Experts of a small language model.
Size: 11 layers, width 256, vocabulary 8192, 51.8M parameters.
Experts: 128 experts in each of 11 layers, 8 picks a token, a softmax router.
Training: a variant of SOAP for the experts, 326M tokens, 4969 steps.
Below are experts of layer 8 (counted from 0) of a mixture-of-experts language model. Rows are named router (the router's row for the expert), up (a neuron's input weights, with its number), down (a neuron's output weights, with its number) and show model dimensions 0-255. Each number is 128 + 32 x the weight over its row's rms, rounded and kept within 0 to 255.
Before each expert's rows: a language model's description of what the expert responds to; "comes before" lists some tokens at least twice as common just after its tokens as in all text. This comes from a sample of Wikipedia text that the model never trained on. Tokens count by the router's weight.

# expert 6
It responds to: Passive participles, quantity words
comes before: " to", " by", " the", " in", " a", " as"
router [113 127  82 106  86 177  66 125  94  70 190  89 153  92 117 147 126 146 102 131  86  94 173  62 170 111 107 151 168 110 127 139 108 143  97 136 128 165 117 123 140  86 109  97 160 111 122 106 166 130 164 157  73 106  92 153 150 122 109  99 121 136 183 162 159 125 103  76  99 133 148  81 109 102  84 132 115 184 191 122 129 159 158  88 165  68 110  92 162 140 108 141 105 129 119 163 141 163 187  60 121 101 197 156 160  98 140  97 113 117 120 153 127  81 111  83 115  56 132 115 126 118 161 110 121 117 146 156 114 151 111  93 164 153 188 144 136 165  99  41 136 114 115  96 122 123 125 158 126 155 169 177 109 124 122 197  95 141 168 173 143  98 129 160  80 124 102 145 106 165  90 149 123 120  80 122 101  78 132 119 142 145 211 145 139 131 155 167 208 178 167  77 155 117 150 138 109 103 170 102 105 164 131 165 149 131 151  75 182 153 118 108 202 102  90 139 139 115  93 131 134 177 120  72 217 147 105 143 164 132 125 117 110  89 158 128 128 109  98 145 124 108 119 135 168 148 112 156 104 126  95  71 139 177 130 206]
up0 [120 123 100 119  85 175 146  79 150 106 179 152  87  88  62 151  96  82 115 101 135 157 131 125 100 140 120 127 113 112 128  99  83 134 207 172 109 125 104  71 156 145 102  96 129  93 134 167 121 131  69 201 121 172 137 154 115 142 103 110 133 107  75  94 132 126 139 125 109 116 145 158  89 166 112 143 124 105 154 139 123 127 134 181 182  77  68 107 160 139  76 124 113 102 115 149 133 144 116  96 141 166 157 155 126 105 131 185 121 149 168 113 139 146 153 100 198  95 140 114 157 122  85 109 115  75 138  98  86  85  83 114 168 117 142 158  85 171 155 100 195 106 133 168  70  92 154 172 108 137 106 128 115  97  63 123 166 173 166  99 170 134 133  91 134  86 126 114 186 105 106 144  89 104 123 138  80 142 122 129 145 157 109 118  82 120 220 140 136 161 143 101 118 143 133  65 106 184 127 157 130 140 149  83 146 134  82 144 121 112 174 163 112  89 122 122 142 149 134 160 122 195  57 116 178  78 112 171  87 188 171  55 117  81 123 134 137 130 128  67 142 130 186 117 100  86 155 158 142 136 216 109 105 115 127  62]
down0 [147 115 134 145 136 151 167 120 138 129 135 131 141 108 113 133 129  83  78 126  22  91 124 132  80  69 111 152 171 140 157 152 171 158 115 153 112  72 111 132  93 134 116 137 129 136 114 118 131  97 123 182  90 199 156 170  88  96  95  47 130 121  91 118 106  86 148 106 115 144 101 149 141 144 113 157 106 127 155 121 156 102 129 115 127 112  83 120 116 110 121 149 178 157 143 116 148  74  94  95 110 155 109 176 123 146 188 168 108  90 137 212 140  85  86  78 150 100 184  98 156  94 128 110  96 146 137 109 143 103 123  60 137 133 135 107 126 148 135 168 167 112 143 124 144 104 220 150 196 106 135 162 100 131 105 127 131 108 175 167 123 144 176 169 159 123  92 140 151  81 161 130 199 157 182 109  49 159 122 113 203 125 145 136 138 133  79 155  84 104 174 115  83 150 122 133 117 164 121 136 118 106 176 190 147 105 126 188 186  75 110 120 100  91 138 163  99 172 120 110 116  95 136 186 138 160  81 139 132 142 124 154  90 186 154  79  70 128 113 143  99 169 155 132 181 156 123 106 119 127  45 155 142  90  80 113]

# expert 11
It responds to: Verbs and clause links
comes before: " the", " to", " that", " a", "ed", "ing"
router [127 146 113 121 189 164 124 170 140 135 141 134  91 150 144 120 139 145 154  86 132  88 113 141 155 160 101 165  80 136 100 111 149 107 153 181 140 106 125  77 162 167  91 146 145 104 139 131 108 140 123 186  77  53 109 121 112 144  79 129  77 131 115 186 160 137 160 106 157 130 149  76 161 152 157 149 106 165 113 114 162 156 170 117 173 115 105  96  95 122  93 131  99  98 111 178 126 125 108 172  78  93  95  98 121  77 111  66 106  97 134 184 181  98 107 164 154 113  52 136 105 122 143  50 133 114  97 119 145  96 140  93 186 109 105 120  93 163 121  81 103 126 123 145 167  46 174 174  61 191 171 121  61  58 149 183 116 130 154 178 153  69 127 151 140 169 157 113 146 138 107 130  90 149  88 140 118 158 103 105 186 181 124  62  79 115 207 150 130 117 105 102 128 160 153 134 112 155 126 144 132 141 157 153 130 144 182  90 181 114 133 104 118 116 100 182 145  77 140 125 146 160  50 117 149 181 102 126 112 101 135 102 166 105 112  96 154  93  73 149 146 144 105 166 127  91 106 116 172  94 169 114 162 133 126 134]
up3 [144  77  74 128  65 134 114 116  69 139 144 181 134 136 138 103 140 129 145 136 171 127 150 114 158  64 100  89 158 125 188  50 134 107 180 142 102 149 145 143 182 121 177 130 163 115  79 144 107  54 132  67 142 128 188 160  80 151 154 119 126 132 153 106 110 118 166 128 159 114 123 112 145 104 102 138 120 120 139 109 105 114 138 223 147 158 115 152 201 137  74 127 114 150 149  95  87  89  89 165  82 128 109 151 187 107 134 174  85 143  90 116 105 128  86 156 146 115  98  70  99 129  84  62 132  92 161 150 200 143 143 133 109 162 129 112 123 123 110 146 156 134 110 144 116 150  99  97  61 149 144 163 100  95 155 130 117 121 127 125 113 127 107  89 131 124  87 119 144 179  92  83 152 177 121 126 160 182 129 167  97 126 118 115 145 165 165  92 105 160  82 155 148 158 141 155 177 116 133  80  94  95 135 143 157 184 112 117 172 162 100  97 133 120 122  61 166 112 150 145 119  93  66  86 156 186 197 123 128 121 186 190 149 139 164  66 116 107 108 159  89 104 111 181 168  88 119 152 160  90  86 189 155 157 137 134]
down3 [120 158 119 139 120 115  72 155 179 143  80  98 129  95 171 129 121 146 133 163  81 138  59 138 148 109 121 171 128 117 112 131  82  87 148 119  95 165 102 149  52 164 126 113 169 183 157 141 139 207 120 138 154 151  64 155 138 119  72  87 112  89 131 113 128 153 126 137 103 111 127 132  88 147 176  84 116 146 124  64 105 108 177  61 102  96  96 120 142 137 133 113 117 129  99 107  96 148 175 121 127  70 214 150  72  97 139 126 127 135 148 168 121 122 119  94 112 106  78 146 106 151 162 139 103 164  97 129  49 123  85 145 125  59 150 170 129 155 142 133  92 141  64 123  88 130 152 113 128  84 172 113 155 169 103 149 156 130 136 130 134 103  68 112  80 103 157 132 131 145 175 143 102 123 172 110 131 178 185 165 117 189 103  94  90  86 164 126 142 120 212 158  27 127 120 122 121 187 157 162 132 192 113 150 175  88 104 165 100 140 177 171 141  79 139 148 115 166 182 113  88 141 166 114 154 135  92 129 117  86 112 127  91  86 126 154  97 141 123 137 166  99 139 150 142  98 125  86 159 151 190 105 167 143  91 111]

# expert 28
It responds to: Verbs and word endings
comes before: " the", " a", " to", "s", " his", " that"
router [114 104 125 110 142 104 147 142 164 119 123 161 153 152 152 156 163  80 133 143  72  79 109 127  85 157 125 138 121 157  79 174 130 143  90 116 135 193  83  91 178 132 130 117 147 150 147 111 135 121 195 124  91 123 146 162 129 139 179  77 142 165 161 129 160 147 121 120 106 151 155 119 130 154 188 177 148  81 151  70  98  92 180 127 142 142  97 178 181  77 116 136 103  87 136 154 113 102 113 166 134  91  99 118 162 155 109 148 156 116 143 163 184 100  89 143 152  79 114 171 133 144 157 100 126 102  98 131 115 199 121  34 143  83 111 127 156 135 136  75 144  76 105 178 158 137 154 136 144 158 175  63  91 146 157 143 122  87 108  87 142 160 107 132 182 143 132 145 163  89 156 146 114  68  89 129 133 149  96 110 143 128 152  60 149  87 121 124 191 108 130  69 127 186 191  97 163 158 172 125 174 101 110 194 159 173 219  67 136 174  98  97 129 166  95 133 165 158 111 141  85 130  95 104 148 110 147  99 111 173 171 138  89 164 161 116 141 130  87 131 105 181 147 149 126  98 131 127 182 156 168  70 120 134  88 148]
up0 [104 144 130 136 134 133 125  79 149 174 104 158  83  69 154 121 109  94 141 112 159 125 134 134 121 117  78 106 125 172 144 138 161 169 142 126 123 132 132 221 154 102 129 103 157 151 175 138  80 145  98  93 129 113  37  98 176 157 134 106 128 125 130 154 126 171 144 250 122 135 142 146 148 100 132 107  98 184 116  87 150 122 122 138  72 219 181  52 179 103 106 138 112 111 113  92 104 139 127 108  78 125 132  67 140 126  90 131 128 103 145 132 125 126 128 107 112  83 184 110 152 160 118  95 112 139 182  95 199 148 113 106  98 139 139 114  77  84  91 112 164 118 128 142 160  96 120  76 169  62 121 156 141 108 153 121 102 142 101 117 114 116 135 131 124 177  78  86 133 137 154 108 182 117 117 117 121 110 138 123  91  91 118  95 166 133 124 158 119 148 147 113 126 137  98 133 158 156 123 144 102 154  94 143 134 105  86  72 167 107 118  37 255 153 105  95 140 111 100 168 130 124 129 104 111 162 110 139  99 120 129 108 110 218 116  87 160 179 139 183 153 138 147 114 128 175 135 133 177 146 169 135 108 186 112 172]
down0 [144 109 120 120 148  94 137 114 120 150 184 124 149  68 130 125 177  91 118 174 168 161 120  82 112 135 146 184 156 164  99 131 196 117 175  92 118  84 146  89 104 113 163 127 131 154 143 109 194 129  98  82 130 115  78 104 135 127 100 120 105 123 197 202 141 151 177  81  66 102 185 185  94 103 186 123  71 119 111 113 146 108 125 176 124 140 184 147 172  78 125 168 144 140 111 154 137 154 132 105  99  57 164 129  90  53 144  87 130  93 113 169 148 162 170  28 107 129 120  62 133 152 143 124 143 145 192 157 130 124 125 176 110 143 132 142 152 162 124 133 150 142 128 115 134 236  76 148  91 120 135 147 126 114 197 116 189 130 114 119  74 113  81 111 110 125 155 180 123  84  91 137 204 151 171 139 100 110 113 155  74 152 110 103 102 131 137  93 120 135  84  85 154 123 135 181  91 119 125 121 130 153  83  94 150 123 159 151 157 123 128 112 182 157 107 116 124 170 188  83 113 102 148 155  83 107  66 112 145 108  94 111 120 138 128 185 172 141 109 158 103 104 116 131 114 126 123 120  92 138  96  95 134 107 113 124]

# expert 46
It responds to: Place and institution names
comes before: ",", "'", " |", ".", " (", " and"
router [ 98  58  87 142 129 101 162 108 142 147  83 115 149 151 123 125 120 134 140 105 128 213 186  99  98 125  76 215 118 215 101 110 136  91 162 165  87 142 133 112  77  49 150 168 119  59 133 162 101 143 111 123 104 142 118  87  92 140 105 190 121 158 102 111  99 124 132 131 123 179 129 145 179  94 123 173 156  95  69 132 178 165 124 117 127 173 145 159 107  89  98 134 136 132 142 143 153 162 147 156 167 111 148 119 109 192 133 177 120 109 101 141 115 107 141  56 142 122 164 124 106 152 128 150 137 105  82 101 143 121 144 126 140 119 119  91 122 104 168 184 131 146 108 152 139 137 128  64  96 104 104 188 163 182 108 138 158  75  88 156 110  87 106 106 152 117 107 178  95 107  97 118  84 156 159 138  89  60  67  60 121 167 108 128 157 147 191  82 126 158 120  96 160 137  84 100 148 126 179  73  90 120  69 156 112 143 126 154 135 159  97 123 127 196 174 181  82 144 149  80 166  93  97 169 107 123 155 130 139 132 126 175 143 134 175 174 112 135 103 144 135  88 161 133 146 122 160  97 169 114  87 130 158 149 174  86]
up0 [109 114 120 140 133 162 123 158 114  94  82  92 161 120 150 158 128 164 141 140 166 179 120 132  85 134 127 110 138 104  92 155  94 103 127 163  88  67 110 148 133  90  67  94  87 134  46  81 129 103 149 143  80 103  94 123 101 138 145 118 147 125 150 176 192 111  99 116 131 131  86 121 160 162 132 142  92 130 143 158 141 195  96 160 127  99 153 126 140 122  58 150 196 172 123 159 123 158 140 108 172 163 116 137 145 143 168 242 154  91 153 150  64 163 133 128 157 157 105 120 142  75 113 185 115 163  96 109  98 170 141 162 171 166  92  61 154 144 102 142 173 123 175 115 108 122 116 109 132 111 141 109  95 130 129 128  71 149 104 137 112 172 144  62 177  87 111  85 109  44 116 118 119 165 108 150  94 135 141 197 125 114  97 131  97  86 134  87  77 139 138 138 122 149 139 117 126 181 129 176 143 147 171  73 107 139  81 149 181  91  40 119  68 153 133 122 130 102 110 103  86 108 139 107  90 167 152 160 113 113 174 116 166 114 139 128  94 171 119 148 110 153 152  79 231 147 128 165  93  94 118 154 152 140 127 115]
down0 [ 86 224  91 142 166 126  54 122 126 171 136 104 119 130 153 124 122 161 189 155 166  92 110 140 165  47 111 125 111 106 114 173 131 135 128 125 127 182 149 205 152 178  94 133 126  96 160 122 130  75 114 111 147  72 169 124 135 155 171 118 145  97 135 192 144 111 118 132  75  39 146 120 122 183 117  93  62 118 103 126 130 101 149 210 161 160 109 137 121  78 167 176  93 125 144 119 159  57 143 170 147 138 104 171 113  80  96 112 139 136 160 127 148 177 162 180 183  91 104 157  84 139  63  80 103 119 160 158 144  72 143 110 139 144  71 126 140 143 163  82 154 135 123  80 116  91  70 159 115 143  70 117 142  97 141 161  99 101 168 100 104 177 120 114 126 147 157 113 147 122 127 134 132 166 145 155 109 146 133 130  81 110 149 159 122 151 127 116 150 107  94  84  55 128  81 113 162  89 152 120 106 120 112  95 136  88 123 125  96 107 150 142 158 114 185 127 145 116 139 139 182 160 158  95 149 114 155 166 141 204  78 112 107 101 172  72 167 115 160  98 123  93  68 103  86 111 135 169 170 111 135 136 134 142 113 132]